Weights of a small mixture-of-experts language model, trained from scratch on English Wikipedia: 411M tokens.
Below are experts of layer 3 (counted from 0) of a mixture-of-experts language model. Rows are named router (the router's row for the expert), down (a neuron's output weights, with its number) and show model dimensions 80-159. Each number is 500 + 40 x the weight over its row's rms, rounded and kept within 0 to 999. Numbers have three digits each.
Before each expert's rows: "raises" lists some tokens whose logits its average output raises strongly, later layers aside; "comes before" lists some tokens at least twice as common just after its tokens as in all text. This comes from a sample of Wikipedia text that the model never trained on. Tokens count by the router's weight.

# expert 18
raises: "ed", "ion", "ions"
comes before: "0", "9", "8", "7", "–", "6"
router:503499552514515535496507496457472580530482476429500472575521514465562519457461475506502473475506493467499456523510426507568481476475502557535497542472461532525448498547418552487449468443606472582548526458489425517542470405557528551526433535
down0:484484536476475555429519500552498536525457477460504551566505445478455416572481575487564572481436526469475528516460493535498549553502475522458561477482448488543537539497532512522439487523511518517530518491553443559423483449554486466509531466
down1:534490509525486502498502571520409486529484533563506571465488517525449459511528516544545497486433496485514438441527440506475503583549526553513466484477471531464505501531427535498469450388566530382505504457464507496452436574535470565506516537
down2:501523436481514489430487570497492437496499437455522514488477482542448495505498574550481522511526492504455471575483549503524532558541480527506495494568427542475498499477497542526505482507465562488473520497521515499474497505485542583565520477
down3:533525432458578507456530466556468463474503457436513521538530488507456508496501557441527499434482612509512445497523501514501510507502586511397520482545544504465514484549464492559545501430458484485506529537525560444482423461444532427469507472
down4:522493469462469472521565496529429493521452533482522450533647431529452503444455577508487534483476504528496489502510505410509527449501506447498548517546578437502531394516507453513515454453435450511566480447537489564503505523449471557431548490
down5:441534558535502476471537508499545525478510483473506477531544449511521505531526514568504453483553549495540512512456502566515509429487506501526492509478487467536484377429511464503501534524589474583489513608483440411556480396455522524523522483
down6:513541549507492531436526513529524492470528456499455482505514474457471543438437479486539525476553523501470513488546511483539458459493467519509520487452476559493514488567513494513435491453471444595418498582567490537461471503536542410455487394
down7:557465510481540455505471478489501562471485481529523563490497448499497425576482523456591480485483475511499520536513486455474487577471510467554508539540521515570594483467536593437520392523414419512504501487523494508472549543539540436485495515
down8:470562544554462469490576475545448480535486492509546575519494516576566423521554529510491545531517431448482496519437561550446440453529458572477487529552444445452488522509531522521536540530498505501461496457468437512477507485514452548531553459
down9:504429522502487487467441502500571505475555489477442567522516484547497481571495505500531444566557539512557461444471488383470484493508527461535528535536482504532512521503517491481523456458513564557430513481520526456440508471496566552501551500
down10:450540513426506555454483549526475510546470517500500461544470474561538494536484539561550532460505429563539463532542515498498465534474523488493471489491454421514453459533502474547433485525475462484510520533441484472516559591414504500545463470

# expert 21
raises: "rom", "es", "res"
comes before: "0", "1", "2", "9", " |", "8"
router:460462572519458585537460526445472508485465510411518461540509503462500500479443493530494509481482489497537468501548462521506432553500464551546507499457461543519569500460441557449486455472565550513574535467501475577547506452544485557507528511
down0:446503509498568568457475483514474576440486453496509528533469481498442508530531451478521498520558444575592451504499549424455469507428471440525533554522501512494601441485491463444509552434431465499477595520521466483473506528529500541492478497
down1:477530438505458555485455519549447481580452491479563425529523492553449510597470475529551511458479490557478468547530482520487487533458510457426489488449485490495480430473487484438540552517527530448483513499424527508435429525431521483450465463
down2:432421444567473495523520531453501491511510436484536498518551546472538529444521528496499500432514523501511524494481463500490562491568484553544511498522634521457426532510427555463490502555517513481466524492521496530524426561459537460432536520
down3:519437519559440474512503474456519500521465444448483486534564467471479538499414496542424504515462454588460507520453553514443576453545560521516489495484543517488460540474446492482520500459510485457461523561578571565499482519460546556480481415
down4:511480481423498429514556521472528554500542552450478516492546546484556503595500525517582510535618475503468533489506485505477442464564495480464473474513427510514450408446548460527488499470548490417490580474563476457430435469517445435467495542
down5:534517464465526503517498454522477475461447525519488465462555516498500499470560574467498511511549437487496481492496501527559457503504546465497456499507481558424459480436516504554522491510432509460505454525483483475427522531502476556455606477
down6:509578463557537450528493484481447492502571473516428504474430519487529509417513516463570401458471558495496461495482556487532493513520466435454557504529534515459543522576527493429499591409450496510523546486527490497506422448512467565462489400
down7:492451493456510477504471584445546458527484594539451522533488526516528473496417466553503513488514500489505505459493505516497464475601471458503466509501441456547450538449532544523470514514523528440528510460483462498449530516545517475521533493
down8:492578553550510560506454491515462404463533492480500493487502477483469565512458457534501524530485526472544473512514463404531520550519510507478475508496572533518473506484534469519521433600452492474495412518487475489454500488465543470557463502
down9:493566495444511569512483494439517510420480474513520485557578516470484502509465386490466522482468545407517501518564457548480515429505539506543514503513456502500425502487460563550471543478494412489548518488517561542521489471520524498485501429
down10:494466460431504495490543428536498544515492547530505511504504544557544555515405451495543485537611545450518554527461533520435469513491513482497422416507481479490482532463479527492552548469452462500482468456495438450477490562514500457437495467

# expert 25
raises: "ual", "uring", "ually", "oy", "ues", "ive"
comes before: " ", " the", " been", " a", " not", " an"
router:444466540555465618552468517436488524487484528424516449505505519458507509504441506526485490476493481496516477503521442507488419528514443560536509504458490526501573514463434564455483444503542537509589550464507462571546500442530487527512560518
down0:462504470467539522479499488510498530521484522570482476496487528562542491464447507471514499475534518430501444565570511510488562581467496514497492446524516463483562504535448467522470528514560467511470512460503581536508521512517473505519511510
down1:538496488464453494514507486492485585526498485508495489588469504528547534457499488482570541554479453513512468553468510490425460490488505610500471580518477510497436498530458466437544521539518525469515520509572447545560601498545493440491573471
down2:483457486555491517493479464465524513519520483491443547464529480491583472499511493435434507485469550572570542521508555537466492517473527529505406450466485480514512487495458494475537495403582480481456473516520504540498477411510474563471505528
down3:467522465482518537476532590531512551515522509515499451512522556499509502481502398531520477445505507506463519514561526477453499502583473529434479539462518585521473503537439493495451438459500541504509509503529430463459588502526503493500462515
down4:489554507533493553510464515404516496604523465494489479507529497438505562475476437509509476517517502539450538480492463521538491469484526527511493556478513488534455579528542525488511437447484460522492467507482450445588455476515517541493486537
down5:471522426479492489495520472443526506554423510488453522593527412468553548472476473518480490493434554544528456533515605489515422539432507473436479523431503544474508432508509526437530519503459469517540420586496473528517517540511530480424529492
down6:533442418434525466545573499545577510540482526475487523482535469469510499561423502501544503509508516432505497487549527440434507546547478542518492499409472466436460526514582503521442493469589444513517529496473519589523572470473481487528518577
down7:618442444496491483551455452494439574477542542519529491424471473411511441519510386430437526544538475485536566503491467545513487538480501533545536551465490468543478481527564573479508502434535422522516480536490505455495556576526509515537510534
down8:477505410475559493486486558498473516486519508423448516478543472534519508490461548485473495527500513488467572535514596538510499464511487542527402582463451510500602426497498543549463527577483494512439521487505527461516553526504500540438455495
down9:486508571492505504518445499455500490536528450476538493429458516446528519442504416465453497498443485547450520491477483555500537453505457454516513525535527454554498491509517532495513493527533484522505503566553489418530518487524600480537487514
down10:507522513534505537550478545463513552525577506573446476448487495488435520490534538426507483482507490453473468515508489495519485461541531585542456480521496450514586445506512548459434494463528479450483485496404526459517475568534513433479452503